Experts of a small language model: 2 picks a token, 485M tokens.
Below are experts of layer 5 (counted from 0) of a mixture-of-experts language model. Rows are named router (the router's row for the expert), gate (a neuron's input weights, with its number), up (a neuron's input weights, with its number) and show model dimensions 0-79. Each number is 200 + 20 x the weight over its row's rms, rounded and kept within 0 to 999.
Before each expert's rows: a language model's description of what the expert responds to. This comes from a sample of Wikipedia text that the model never trained on.

# expert 18
It responds to: Suffix pieces completing longer words, such as -ic, -ity, -ance, -e, -tive, in Photographic, Pharmaceutical, captive, employees.
router,213,183,197,170,184,208,203,182,181,187,215,212,199,146,175,205,167,206,196,220,180,223,187,211,218,212,196,184,179,184,221,195,211,232,203,187,215,199,239,206,208,169,192,212,183,238,209,225,192,187,212,226,175,188,187,190,215,209,192,183,193,233,196,210,179,216,164,217,192,208,211,203,200,201,192,221,194,223,208,219
gate0,207,228,186,194,195,202,200,225,212,226,201,191,152,157,236,182,187,212,193,212,170,202,162,231,238,204,205,217,159,203,175,228,221,205,173,212,174,181,177,194,218,219,189,205,201,220,204,204,187,165,168,168,185,198,243,203,147,222,166,241,219,183,184,191,203,215,214,194,217,215,212,208,213,227,226,216,191,238,199,190
up0,202,211,185,189,180,207,201,208,223,210,185,190,167,166,197,182,186,212,165,194,210,201,202,227,179,153,216,224,162,179,212,202,183,177,187,219,223,197,174,185,184,193,212,225,186,224,181,174,173,206,171,173,173,177,230,207,177,209,187,235,205,190,164,172,221,180,221,177,196,208,220,213,211,181,201,227,205,231,180,205
gate1,198,182,199,217,192,200,194,200,201,217,204,223,224,196,213,182,182,192,200,159,227,235,229,199,192,207,168,217,188,203,205,197,219,206,230,231,198,217,217,210,198,192,158,206,165,174,181,185,223,218,209,220,184,214,210,182,251,173,196,177,166,192,175,221,197,199,220,192,199,182,212,213,162,200,231,185,197,184,204,183
up1,204,198,175,219,187,202,179,191,186,222,194,208,199,204,211,186,199,178,200,157,219,227,196,218,214,234,200,182,198,176,185,200,208,206,232,240,198,208,214,198,210,193,186,218,201,229,189,179,200,205,198,229,157,203,214,198,216,185,182,199,196,170,182,180,225,186,176,215,206,227,260,203,220,250,216,222,221,195,192,187
gate2,222,183,183,183,181,198,208,239,211,189,172,193,186,163,190,184,222,228,204,204,213,210,191,196,190,185,189,193,209,205,204,215,182,253,182,203,216,224,207,205,199,199,185,206,165,204,173,198,190,195,191,247,191,204,247,194,210,152,216,120,242,195,186,191,213,201,201,183,216,186,201,237,173,190,208,206,197,211,218,233
up2,208,215,215,207,148,174,194,218,195,198,223,213,221,215,221,187,210,206,196,222,206,226,208,226,204,217,206,189,159,210,222,194,223,238,208,199,184,189,214,188,215,202,168,190,188,166,176,175,229,253,227,190,240,235,228,192,181,180,177,186,172,203,232,229,203,209,176,232,226,174,195,147,180,180,218,189,185,201,195,205
gate3,246,219,193,218,209,193,174,165,177,170,234,202,272,179,223,238,189,215,190,218,205,213,211,183,249,208,190,217,213,184,210,220,226,192,226,175,190,171,238,209,194,207,187,220,166,192,202,209,200,219,196,189,211,254,197,202,253,180,229,217,202,225,200,186,187,207,217,256,181,180,179,204,203,196,212,191,205,178,218,173
up3,212,221,235,180,190,207,196,226,186,218,217,179,191,219,198,175,217,210,187,174,252,222,204,197,190,161,193,193,156,215,184,206,219,171,189,199,220,245,207,209,159,169,199,189,204,213,224,163,218,165,177,187,187,165,206,188,179,228,186,221,214,232,199,198,172,206,156,187,190,252,199,212,205,185,183,211,176,207,213,221
gate4,188,194,180,209,187,187,213,199,204,214,162,212,190,195,196,169,183,232,179,178,159,189,194,196,185,203,181,197,198,195,188,193,205,177,175,171,191,241,180,199,208,201,186,216,190,225,184,215,171,182,206,172,194,214,194,211,195,195,195,201,221,228,204,196,215,164,210,216,199,191,201,204,232,236,189,242,209,210,218,174
up4,243,229,226,191,231,210,172,197,181,227,206,209,212,244,224,194,187,202,185,224,199,187,178,180,197,210,170,203,196,205,200,176,185,224,163,181,239,200,223,155,167,193,214,204,183,262,184,220,218,194,192,195,184,170,185,201,204,210,220,215,207,196,200,203,195,191,204,194,230,175,197,176,192,166,186,203,225,195,177,199
gate5,190,201,201,207,193,176,209,204,231,203,231,219,178,195,200,227,213,162,226,212,218,196,225,196,219,197,221,210,204,216,237,182,182,189,196,199,225,223,202,166,198,230,219,240,181,191,216,178,181,197,187,213,192,210,225,176,207,204,179,193,205,232,223,168,183,212,205,207,229,216,179,189,230,242,220,244,222,184,170,176
up5,222,200,165,197,191,210,157,171,197,221,160,208,174,193,214,201,204,234,199,204,221,208,236,163,196,207,190,191,199,210,184,251,216,173,221,184,181,213,186,209,224,205,224,200,202,199,214,174,173,214,177,191,206,189,200,234,239,189,228,179,206,205,179,214,241,203,162,230,208,221,172,201,171,189,193,199,181,187,215,204
gate6,208,173,205,198,182,194,203,184,213,191,198,221,205,183,173,188,195,198,206,228,192,210,184,193,224,224,200,216,213,223,160,199,189,181,209,188,202,164,219,210,213,206,156,207,183,205,221,219,200,199,204,184,143,211,184,215,217,209,217,245,185,221,225,205,175,177,216,200,193,220,183,214,186,202,200,211,207,180,208,193
up6,180,206,186,231,204,246,225,194,201,199,172,235,195,197,189,221,227,192,194,165,211,178,238,213,194,202,174,189,192,186,216,196,162,232,176,220,209,207,197,182,188,200,233,189,198,188,210,196,196,180,185,213,213,205,187,175,198,174,199,191,212,172,183,207,221,212,231,182,187,194,183,186,181,184,223,201,163,178,227,207
gate7,124,194,186,166,184,171,205,182,202,212,217,224,208,199,172,190,191,196,188,173,177,206,226,180,195,188,187,202,138,214,191,193,237,235,175,201,214,183,197,220,192,179,141,189,223,219,223,206,220,178,192,217,179,223,218,227,194,219,195,201,190,210,189,158,199,211,198,189,195,203,229,208,204,242,203,234,206,208,219,214
up7,184,180,170,197,198,204,222,172,171,176,192,186,199,200,214,205,214,197,188,162,165,186,187,229,180,195,174,233,198,181,223,207,220,197,221,218,220,192,242,192,180,174,215,196,200,171,205,212,202,210,185,204,203,235,168,193,179,197,215,186,185,192,200,193,156,245,190,225,189,215,170,169,209,209,201,207,184,196,199,219
gate8,222,201,194,227,201,241,208,230,214,195,220,191,200,223,199,200,177,188,228,192,219,196,187,212,233,195,203,184,185,168,181,213,205,187,166,197,216,180,169,184,202,205,175,189,198,203,234,226,243,189,190,177,203,236,212,194,208,215,187,221,204,223,202,222,216,176,198,203,181,179,221,226,199,202,151,200,213,212,205,215
up8,200,222,210,233,206,226,220,199,230,186,214,191,202,187,218,187,214,218,186,168,189,201,206,206,200,193,214,190,198,207,202,188,192,183,202,222,186,203,202,203,216,212,219,192,207,186,220,203,183,200,155,196,196,198,205,200,189,189,185,224,186,191,167,176,192,216,205,201,212,188,187,200,185,226,171,202,210,196,222,198
gate9,186,206,150,212,213,180,229,162,170,229,183,209,175,203,162,221,197,184,180,191,181,209,231,196,205,175,201,222,181,177,169,190,181,189,219,170,185,182,185,165,218,182,200,208,188,177,175,201,157,218,198,210,208,221,189,190,199,184,193,190,170,208,237,234,186,200,208,202,214,207,212,201,206,197,190,195,175,185,234,213
up9,257,219,227,192,211,190,206,218,218,210,188,203,217,169,234,179,217,171,220,220,202,153,156,197,191,204,210,198,187,228,211,210,217,251,217,183,184,206,209,189,171,204,207,178,207,222,218,223,232,201,203,196,191,196,182,197,202,217,172,172,204,222,165,195,182,175,201,198,164,193,209,212,201,218,208,207,218,222,211,202
gate10,207,243,220,196,184,194,214,233,189,196,238,181,204,145,186,197,189,178,212,230,210,203,220,214,191,219,198,192,184,218,201,171,219,213,202,213,225,185,154,198,215,187,202,184,183,203,233,202,215,193,186,233,208,212,215,204,196,233,250,206,171,241,198,213,201,201,202,204,166,175,194,179,200,173,203,189,196,190,209,183
up10,211,224,179,213,231,210,176,199,225,189,192,186,175,231,199,206,177,188,196,182,179,212,172,235,202,245,217,221,176,209,174,199,208,235,211,185,186,217,189,214,207,209,212,212,204,210,162,243,203,198,214,210,191,200,210,189,190,220,217,246,188,220,167,191,199,193,173,199,232,219,183,193,203,209,215,189,198,221,196,193
gate11,188,163,178,233,232,181,189,219,176,211,195,181,225,186,183,220,222,203,166,229,198,199,204,205,236,191,223,196,180,226,200,205,213,211,209,180,215,190,194,228,235,168,170,189,209,230,202,212,177,197,179,200,221,230,208,201,205,196,203,205,184,215,237,172,214,208,189,232,214,161,204,208,191,195,188,213,210,200,183,186
up11,201,204,236,169,230,230,191,189,223,239,206,211,200,207,200,170,193,170,218,221,186,201,198,183,188,220,170,196,200,188,178,226,199,183,178,182,187,210,214,189,231,204,197,198,222,206,193,199,184,218,197,238,197,216,200,186,220,204,196,214,214,230,186,185,185,203,236,217,188,234,230,197,169,219,201,193,199,207,200,191
gate12,194,210,220,169,204,208,201,222,195,200,170,156,178,180,195,212,195,205,220,196,223,220,206,233,195,211,191,208,210,166,192,199,234,176,211,190,229,189,219,215,171,164,192,216,208,224,202,159,182,191,175,212,196,202,209,187,222,204,183,216,211,206,210,253,225,211,195,188,212,226,215,228,210,226,210,204,242,193,211,224
up12,191,209,225,187,204,165,178,212,182,196,202,199,196,178,227,214,201,208,191,169,218,202,190,182,194,170,222,138,229,232,221,181,205,210,176,188,186,233,197,169,166,191,212,223,173,207,190,177,173,206,169,198,164,153,205,216,183,252,177,189,183,200,226,205,210,201,196,197,191,205,224,204,216,205,219,216,205,204,214,253
gate13,199,224,184,214,197,201,177,205,187,224,216,173,211,180,169,210,185,190,212,220,219,250,191,175,200,232,209,159,180,217,184,181,175,171,145,209,186,165,202,191,196,211,195,188,207,209,202,176,251,232,206,210,232,233,190,207,231,175,167,196,211,208,226,187,226,206,190,207,186,226,193,208,215,208,203,231,215,189,176,247
up13,188,220,152,236,185,202,185,177,183,240,179,182,230,183,202,201,211,217,199,169,220,205,192,201,199,206,190,229,187,188,174,221,202,159,198,202,168,215,215,182,184,222,175,210,186,179,186,207,159,185,181,228,194,240,173,197,210,205,195,209,245,221,241,203,209,225,217,221,168,211,202,193,208,220,228,195,168,237,199,186

# expert 16
It responds to: Middle or final pieces of non-English proper names, such as -ensis, -ić, -sky, -ski, in Kulwinder, Khrushchev, Dinamo.
router,228,188,222,177,211,213,184,170,200,205,210,189,209,224,160,222,229,194,178,250,194,193,190,202,181,228,227,197,200,169,216,202,188,225,222,221,197,219,212,199,179,213,210,178,217,246,206,201,213,187,221,211,239,172,200,211,207,180,193,207,204,213,192,201,164,179,175,191,208,226,189,168,181,235,166,214,179,218,185,247
gate0,204,226,208,174,171,203,166,185,198,224,203,175,191,174,195,184,254,212,205,212,224,191,208,203,201,191,202,202,187,190,204,184,164,222,201,217,206,180,171,207,190,175,179,202,191,209,206,190,195,179,230,173,183,211,226,191,225,175,169,225,229,225,211,204,203,190,200,188,184,201,215,192,196,235,232,213,223,216,203,190
up0,191,239,209,205,187,208,246,191,224,238,204,174,211,210,209,191,153,214,197,214,226,194,188,174,221,191,219,174,212,184,190,243,212,175,200,182,182,170,231,205,191,198,232,209,200,167,205,194,203,180,213,209,217,204,154,195,237,186,248,211,183,212,194,228,186,223,205,197,205,204,191,185,193,198,181,155,196,193,163,179
gate1,190,209,169,185,204,186,211,211,199,221,195,237,205,181,200,187,238,209,210,209,218,217,190,221,231,202,204,172,181,203,194,221,183,191,229,203,193,212,189,193,175,222,173,170,204,196,189,200,207,191,201,163,191,182,197,183,194,221,168,224,225,186,235,200,160,226,223,220,193,189,182,213,199,176,188,213,215,215,209,190
up1,149,193,207,209,217,183,206,210,193,200,207,197,197,185,170,196,172,205,214,178,174,230,227,170,216,182,200,209,197,178,202,212,220,199,174,180,208,189,200,225,213,184,214,233,165,169,176,191,212,204,203,203,194,225,213,202,188,200,220,198,215,161,171,204,237,179,209,196,204,213,221,194,190,253,188,204,210,225,219,219
gate2,224,223,225,199,217,200,188,207,195,213,202,208,194,178,215,169,206,172,199,232,192,189,207,190,193,156,207,221,176,214,198,198,182,232,222,211,187,169,216,231,213,212,200,201,204,188,194,215,202,234,208,206,191,247,224,181,208,193,162,182,161,181,209,218,232,167,211,187,214,166,184,181,203,172,219,188,186,206,185,165
up2,199,206,172,211,241,210,200,207,168,208,193,173,197,206,213,202,215,181,199,201,211,222,201,168,211,191,195,216,169,236,189,215,186,199,185,176,178,179,190,182,214,196,244,207,188,224,206,205,196,211,255,213,199,184,158,185,193,203,187,227,185,211,204,231,223,184,204,202,220,185,204,185,168,171,171,154,196,212,205,208
gate3,230,227,222,156,216,172,209,218,214,204,183,164,206,225,216,204,221,228,235,201,179,194,187,194,200,181,196,203,220,194,189,212,186,186,205,204,201,229,167,223,182,195,214,210,203,199,168,174,188,196,206,186,208,215,210,166,231,151,209,200,175,205,223,179,202,181,189,175,232,198,199,190,203,188,192,174,184,197,189,210
up3,224,217,202,200,185,191,205,182,197,231,202,181,230,212,199,198,198,201,205,220,181,180,215,223,210,206,201,194,193,240,220,183,208,197,238,194,213,247,211,180,188,206,190,238,225,208,202,151,204,203,198,216,172,187,224,194,210,191,178,217,221,221,164,190,222,216,186,197,185,183,201,191,211,229,196,169,189,211,206,200
gate4,198,198,208,205,189,195,215,219,195,142,234,230,208,191,183,174,209,216,218,197,185,181,219,185,201,229,179,197,199,200,193,192,217,220,185,189,200,182,164,223,223,187,168,235,209,207,179,213,194,214,211,218,203,231,199,230,200,204,157,210,228,222,202,225,205,220,212,186,189,193,194,201,203,196,199,190,197,256,183,217
up4,169,182,171,241,204,206,216,183,183,203,197,214,179,188,206,180,196,240,215,221,191,169,212,230,217,187,215,203,198,207,212,203,207,246,179,185,215,212,186,222,209,216,183,221,191,173,193,143,201,186,240,183,242,216,168,211,176,196,172,235,196,216,231,191,189,193,217,226,188,222,173,173,202,192,173,232,220,200,209,217
gate5,178,192,196,194,197,181,194,223,211,174,194,224,179,187,203,196,177,209,193,153,203,214,212,197,206,193,150,206,219,179,205,195,198,235,228,216,216,165,226,178,211,211,191,209,187,202,218,196,194,173,173,173,226,201,166,200,199,192,170,188,229,191,207,195,178,191,234,216,203,206,181,214,213,182,171,209,197,223,179,220
up5,202,210,175,222,188,229,179,206,180,217,268,176,188,215,194,194,199,219,221,205,226,206,212,199,200,244,183,220,192,177,187,174,202,221,220,196,187,174,172,189,196,215,196,219,181,220,154,211,189,203,232,218,192,207,195,173,182,211,179,160,216,190,181,164,184,218,199,207,202,227,179,182,205,172,232,184,197,187,236,175
gate6,179,190,198,151,207,209,190,173,176,222,212,141,263,217,194,213,197,200,204,191,206,208,230,169,240,195,182,222,223,142,184,227,207,183,210,209,226,228,200,202,222,209,198,176,144,189,215,194,168,186,197,204,213,196,184,220,196,175,203,177,196,179,196,179,187,210,201,213,196,203,215,188,199,215,201,199,193,219,207,208
up6,171,219,194,194,230,149,197,213,168,162,196,164,239,167,174,201,218,229,178,223,188,232,174,204,190,202,198,198,216,156,218,208,246,236,187,254,198,179,200,201,216,209,186,215,182,206,207,184,206,228,224,197,192,202,147,187,187,177,186,188,188,173,226,176,201,191,220,224,205,239,192,202,203,231,219,199,183,198,190,199
gate7,193,213,196,233,175,193,187,208,155,207,181,183,205,220,218,173,215,188,212,219,218,187,202,165,182,185,187,176,147,188,191,185,177,204,211,184,206,198,206,231,204,175,183,202,172,200,186,224,214,181,198,236,202,217,216,215,210,199,185,210,190,174,219,188,208,144,178,211,188,201,215,189,205,193,205,177,182,197,213,202
up7,200,215,194,211,196,191,178,224,199,179,167,203,211,238,187,220,150,188,209,214,206,140,219,209,192,193,192,202,180,174,202,189,175,230,196,197,184,197,205,183,232,184,187,189,200,234,196,188,166,234,223,212,211,175,227,179,209,245,194,185,206,216,174,216,213,187,193,177,207,190,203,198,208,217,188,229,190,215,173,181
gate8,195,210,210,189,151,212,212,222,209,201,166,185,185,202,225,160,203,228,195,215,179,207,197,179,188,229,173,194,214,205,196,191,184,178,237,204,194,202,179,222,198,203,210,205,222,189,215,222,178,230,235,207,223,209,183,189,202,207,174,181,196,225,193,181,165,180,187,174,212,208,195,172,223,185,206,166,224,223,189,213
up8,192,194,227,212,226,166,146,173,203,167,231,218,201,204,194,165,203,199,208,221,224,182,207,202,189,190,223,205,181,192,167,225,202,190,199,229,223,186,219,207,184,208,206,223,192,221,185,200,242,170,211,199,166,174,214,212,239,206,222,184,163,191,226,167,195,215,223,214,187,180,207,227,210,221,188,211,192,208,191,162
gate9,210,222,205,233,210,199,151,210,226,185,195,177,215,198,151,197,197,174,187,238,188,178,171,181,240,195,209,212,194,178,194,212,167,157,202,220,216,191,212,205,217,245,207,191,167,205,218,153,184,215,209,206,217,186,186,169,202,191,200,190,221,206,200,201,183,187,175,217,209,209,257,176,200,196,185,195,203,214,191,177
up9,216,207,225,238,214,188,166,232,192,187,202,188,201,201,202,207,180,251,235,179,204,193,207,171,169,155,205,244,184,190,189,214,215,204,195,199,171,205,147,176,175,185,206,180,197,201,186,221,175,226,200,202,199,209,198,214,158,208,180,175,191,210,220,195,224,190,194,192,188,187,189,198,193,167,211,174,187,183,214,177
gate10,222,174,177,167,190,197,206,212,192,216,211,165,162,217,195,207,201,217,172,177,200,221,236,182,200,227,188,208,208,189,211,215,201,211,216,222,192,183,208,219,210,204,200,206,214,215,170,198,201,167,204,169,253,186,210,202,182,204,198,205,182,179,221,208,161,206,180,209,232,204,238,200,188,216,198,184,162,180,203,233
up10,205,221,241,190,219,177,208,196,192,183,162,208,233,197,211,183,203,220,238,208,204,197,166,189,219,208,230,183,182,214,209,201,191,189,185,191,192,210,208,162,219,208,179,185,191,184,216,169,207,198,223,232,194,212,201,198,183,189,222,193,204,207,195,232,177,170,247,200,190,221,211,176,209,234,186,216,225,204,206,220
gate11,236,213,175,212,210,201,176,250,210,194,251,188,190,178,208,192,196,192,202,206,231,197,199,198,202,188,241,200,209,211,181,183,199,176,233,191,199,226,238,209,167,177,195,219,214,203,234,156,159,218,167,168,213,200,176,209,165,160,173,208,191,208,209,198,233,192,203,187,212,213,192,185,212,188,196,224,214,171,203,213
up11,197,209,201,183,233,225,177,196,232,205,159,178,206,176,170,180,210,144,168,211,179,210,201,205,182,219,229,164,233,162,193,167,241,196,197,171,188,196,217,187,219,222,224,189,251,226,187,211,169,206,227,189,209,205,187,196,187,195,199,195,181,212,185,181,233,222,200,172,200,219,207,212,186,209,208,236,165,192,209,191
gate12,181,171,233,202,208,189,188,213,212,232,230,203,202,175,225,205,214,184,208,197,185,209,200,180,187,209,198,217,207,150,220,197,206,202,196,226,214,206,179,211,181,225,207,206,203,198,213,178,195,190,186,181,171,148,186,224,159,208,229,168,201,168,162,167,222,230,190,178,206,193,215,178,223,145,182,206,203,239,211,176
up12,204,207,181,203,198,220,246,184,186,215,202,192,195,184,201,205,184,201,222,184,192,203,193,196,178,168,174,212,191,285,209,182,220,200,204,192,194,194,234,203,209,198,185,202,199,214,176,207,171,218,207,234,192,214,198,193,221,229,211,211,226,223,254,196,223,172,214,207,217,214,192,210,191,191,168,189,175,224,211,250
gate13,206,219,174,189,199,179,216,236,178,214,182,170,210,176,203,201,178,162,176,212,192,186,225,177,194,205,148,192,217,194,195,145,183,223,218,219,228,203,180,160,185,212,201,172,219,212,202,193,237,173,222,230,216,196,206,187,196,224,205,164,189,195,190,185,192,193,229,167,226,209,174,215,202,180,181,186,201,218,214,195
up13,209,205,201,227,237,222,201,175,217,219,207,177,182,184,222,209,193,216,230,241,208,207,203,187,189,208,162,196,227,211,211,204,212,198,233,209,180,212,190,210,162,232,164,177,199,191,191,167,187,195,211,199,196,231,219,182,205,203,209,201,219,203,179,194,211,204,206,208,250,239,218,192,211,196,197,218,195,225,200,194

# expert 10
It responds to: Closing pieces of words, chiefly plural s, plus th, st, ities, as in odds, berth, bachelor's.
router,213,165,202,157,210,201,215,177,203,179,164,212,207,182,186,216,189,209,185,187,221,140,204,224,203,179,196,216,145,169,205,215,206,218,207,211,183,218,207,221,185,219,207,193,207,215,197,209,189,188,222,231,215,183,204,200,223,177,158,191,166,202,197,212,226,216,215,209,221,177,205,212,201,201,172,172,190,212,209,217
gate0,202,191,195,155,186,174,208,203,202,192,188,237,204,204,196,193,210,157,179,231,178,189,191,151,232,200,195,192,225,190,220,199,151,197,208,203,226,241,190,150,206,223,209,208,175,214,211,165,181,219,210,237,226,208,203,185,202,219,194,214,218,206,184,201,195,192,178,203,173,219,186,146,215,192,230,199,183,184,163,193
up0,201,191,210,203,213,185,187,207,220,213,205,214,187,233,214,202,197,217,222,178,231,259,172,196,167,193,190,209,200,179,187,179,224,185,218,220,163,168,196,238,209,192,182,191,192,184,193,234,194,199,207,215,206,230,196,209,213,186,180,205,210,208,228,235,242,192,164,228,233,195,186,214,179,221,164,197,194,207,188,219
gate1,195,216,196,181,208,182,248,225,210,198,202,182,189,210,197,200,189,203,161,227,184,195,227,196,191,172,198,173,192,172,173,169,203,238,206,202,173,210,183,174,198,206,215,190,184,212,221,230,188,253,183,206,173,234,213,173,174,196,178,176,158,210,157,179,186,222,227,202,206,187,170,210,222,210,225,195,188,184,180,173
up1,221,189,210,223,175,170,221,188,182,224,188,192,200,211,178,217,218,192,221,234,234,200,191,216,218,203,190,168,209,218,252,221,197,171,174,178,214,204,226,167,172,189,210,209,204,184,201,206,184,161,180,211,199,229,191,189,186,196,173,207,217,178,197,218,203,188,197,175,220,234,158,213,219,208,192,178,211,202,193,197
gate2,212,220,206,172,205,161,192,207,219,195,195,178,220,168,214,200,199,181,192,207,178,181,208,238,204,180,200,197,192,205,188,186,221,173,194,186,170,206,192,183,218,200,176,234,203,177,203,249,199,209,207,157,137,210,200,203,209,180,190,180,226,197,183,182,196,228,202,177,194,198,208,207,179,232,203,229,194,231,199,235
up2,202,202,205,214,171,180,185,208,200,172,259,162,195,177,213,192,223,184,204,205,212,184,210,200,197,178,186,240,207,168,212,179,157,197,204,213,193,213,193,171,180,224,214,193,224,206,251,215,147,230,181,261,194,211,227,217,190,196,181,211,199,201,203,167,176,186,208,197,190,208,183,228,200,218,226,185,200,165,204,205
gate3,186,202,212,177,194,178,190,190,209,194,201,193,208,182,205,179,206,175,216,173,229,205,196,172,216,180,188,204,209,201,208,210,199,170,187,242,199,234,204,230,213,172,189,206,184,213,209,177,222,215,182,180,196,188,200,225,184,195,185,193,199,191,190,212,184,223,189,213,238,223,201,209,213,200,227,156,235,178,199,206
up3,186,199,202,169,208,223,198,183,202,225,170,195,193,220,197,184,202,157,220,216,204,198,175,175,209,203,197,201,187,202,230,211,189,193,183,202,215,201,202,214,216,208,198,209,207,150,197,203,197,186,206,180,199,170,180,212,196,213,226,205,180,190,212,194,203,198,221,216,232,193,220,222,203,202,224,222,242,187,181,203
gate4,187,203,194,171,219,192,209,197,202,217,171,183,204,226,182,190,218,203,209,217,203,199,180,226,249,183,213,199,167,196,200,236,196,187,181,197,220,199,184,221,157,202,206,203,207,181,210,215,204,251,220,213,198,197,210,195,182,243,182,177,209,207,221,185,199,210,175,204,190,210,160,205,210,180,239,185,204,204,174,187
up4,202,224,217,220,186,190,210,194,215,207,214,168,186,154,189,175,221,200,175,230,217,211,202,228,206,190,199,213,168,189,209,168,188,170,178,189,223,201,158,181,171,165,232,166,193,221,195,193,217,218,220,232,188,222,129,230,206,187,223,180,197,186,190,173,230,202,191,192,182,194,215,204,215,230,207,164,189,168,175,157
gate5,228,179,235,205,192,183,185,238,209,189,214,201,232,177,184,165,203,211,192,207,179,201,203,183,193,179,198,218,174,197,180,228,189,180,181,195,190,147,219,196,215,206,196,201,178,195,168,232,225,211,222,213,196,204,182,241,209,225,208,181,181,227,210,196,174,206,166,228,209,194,213,190,199,225,225,220,197,233,188,154
up5,185,197,198,180,192,187,155,206,218,187,183,219,186,193,173,193,200,206,207,213,199,208,203,187,211,203,182,174,227,224,194,201,226,200,240,232,218,225,185,172,165,220,207,188,207,199,199,202,186,244,222,181,182,192,217,158,195,171,163,213,218,183,195,213,197,206,176,184,176,224,176,227,195,230,205,194,178,157,209,209
gate6,209,180,182,194,198,223,227,225,199,216,200,156,179,186,198,189,230,207,196,210,189,216,188,191,167,213,180,190,197,197,221,197,193,197,210,157,180,192,220,194,222,186,180,187,192,241,175,212,218,229,225,237,180,212,177,181,196,218,171,183,177,208,206,199,211,211,210,187,197,211,160,152,191,162,211,192,220,192,211,235
up6,181,201,222,195,233,206,213,210,229,176,219,249,216,195,212,179,213,178,232,203,227,193,189,206,218,200,196,181,222,176,202,173,191,237,203,184,234,185,182,219,193,212,225,205,191,185,206,172,197,203,225,176,208,230,231,213,193,169,205,197,183,205,216,189,198,217,203,220,173,199,197,208,219,170,178,231,230,186,179,198
gate7,237,207,170,196,225,182,201,208,191,189,178,243,190,209,194,211,217,193,194,201,187,181,196,214,237,192,198,214,187,180,188,219,198,186,205,189,202,221,194,178,191,184,214,221,201,249,189,162,206,179,209,160,192,181,207,178,189,194,204,203,191,195,171,192,181,216,206,220,243,168,200,207,195,194,192,177,217,187,215,198
up7,184,185,196,208,183,194,216,177,237,214,228,199,209,233,221,185,154,193,211,189,187,210,213,194,230,207,200,207,197,239,189,176,205,196,168,186,186,232,218,183,214,223,169,227,179,202,203,201,208,225,158,190,189,200,172,251,195,209,176,211,178,182,192,209,228,238,209,194,185,196,207,211,223,212,229,215,197,226,210,190
gate8,225,203,182,240,178,220,218,235,209,223,162,212,222,207,252,203,222,185,197,212,180,194,205,190,201,197,193,160,187,237,214,221,182,193,199,222,195,228,144,214,209,209,219,217,198,207,224,240,232,196,196,211,214,204,224,217,235,204,192,218,213,228,187,171,181,153,235,215,224,180,176,189,216,213,230,187,199,187,230,185
up8,220,194,165,230,217,187,197,185,213,211,169,234,223,189,215,189,196,206,191,186,159,198,238,175,203,194,235,185,217,208,200,199,180,167,181,198,203,197,191,163,190,189,157,193,209,197,200,235,219,202,219,191,153,163,193,191,212,200,184,203,202,217,203,208,218,177,219,230,210,196,182,160,213,190,187,196,219,192,190,205
gate9,224,198,195,234,209,186,193,217,188,193,217,208,212,173,189,218,176,211,211,240,208,203,202,210,235,187,182,206,208,158,172,200,177,175,203,212,180,189,206,226,250,175,220,217,171,182,237,174,152,188,201,166,187,213,210,174,172,222,179,211,155,200,212,210,189,220,202,214,229,219,228,167,213,200,177,213,224,183,190,198
up9,181,216,207,182,178,203,210,192,185,173,207,177,180,204,200,198,197,185,193,171,206,215,194,204,178,176,208,165,248,237,230,210,203,214,254,190,209,226,187,163,198,202,166,189,182,219,178,207,199,220,194,205,222,190,178,199,197,165,229,240,206,191,147,198,231,206,224,191,175,191,205,242,223,186,175,179,208,211,223,194
gate10,202,240,187,203,192,176,195,205,161,215,210,225,189,172,204,200,161,212,192,189,168,195,159,200,183,220,187,160,231,188,223,175,173,201,189,211,210,209,196,202,212,211,170,231,208,220,197,178,233,191,205,220,229,229,212,225,213,206,206,162,162,217,185,206,167,189,202,216,203,213,205,200,186,159,204,200,227,189,204,188
up10,211,201,214,190,243,239,184,210,240,196,177,196,214,222,205,217,252,235,242,186,225,203,199,165,231,190,217,226,170,217,212,169,227,196,182,229,200,173,185,190,182,227,195,185,218,199,223,182,159,181,187,200,219,245,187,181,177,168,206,194,202,207,181,191,167,161,190,214,211,189,208,216,192,221,257,159,177,215,196,164
gate11,212,224,188,162,181,205,212,190,175,173,201,187,205,179,221,217,213,217,191,204,186,191,192,192,202,179,238,174,181,198,226,210,197,202,167,168,209,228,174,187,191,205,209,200,214,186,191,220,190,186,219,185,176,236,206,202,198,226,206,234,183,212,233,187,212,185,174,206,202,219,213,213,196,183,176,200,181,199,200,195
up11,185,211,196,199,223,177,180,202,206,210,193,233,192,183,203,218,192,172,199,186,186,207,171,282,195,205,221,226,217,211,193,196,169,213,205,186,193,174,214,205,216,227,197,209,232,175,187,219,211,195,189,175,205,193,204,208,211,221,208,212,186,165,213,177,198,219,187,186,195,190,214,199,180,224,206,211,197,229,185,211
gate12,227,227,225,193,215,201,194,214,184,190,169,217,221,199,206,202,183,175,213,180,196,240,192,247,170,206,208,162,196,231,191,196,233,211,193,220,196,196,195,202,237,206,192,173,229,220,186,197,188,161,180,207,227,185,222,206,243,237,196,218,186,197,186,192,185,217,195,216,178,207,171,216,222,239,164,197,179,199,221,191
up12,204,202,206,223,209,186,195,214,210,200,183,178,196,188,192,181,196,194,223,202,200,240,198,189,183,208,188,198,199,174,184,198,224,212,212,219,191,155,199,225,224,186,202,188,210,226,214,204,191,169,189,195,198,175,184,191,204,223,234,151,197,188,178,214,219,229,190,209,207,171,211,205,185,203,255,164,198,228,207,197
gate13,212,169,219,160,171,198,200,241,220,179,210,202,184,206,196,219,191,159,200,174,216,160,194,223,210,196,162,199,184,163,209,233,219,191,199,182,185,183,211,211,228,210,208,233,200,231,191,190,226,224,214,219,213,234,191,170,194,142,178,197,232,207,161,208,194,199,209,204,236,185,158,190,183,196,186,198,223,200,203,209
up13,200,202,187,216,203,209,173,176,220,223,183,183,195,186,192,193,231,188,215,186,214,246,219,182,190,199,208,209,203,199,215,180,235,211,187,225,227,193,184,187,203,242,199,133,192,175,213,227,221,209,208,213,180,211,182,174,179,220,207,208,247,195,228,166,188,195,207,208,183,245,211,212,226,191,238,172,181,196,215,204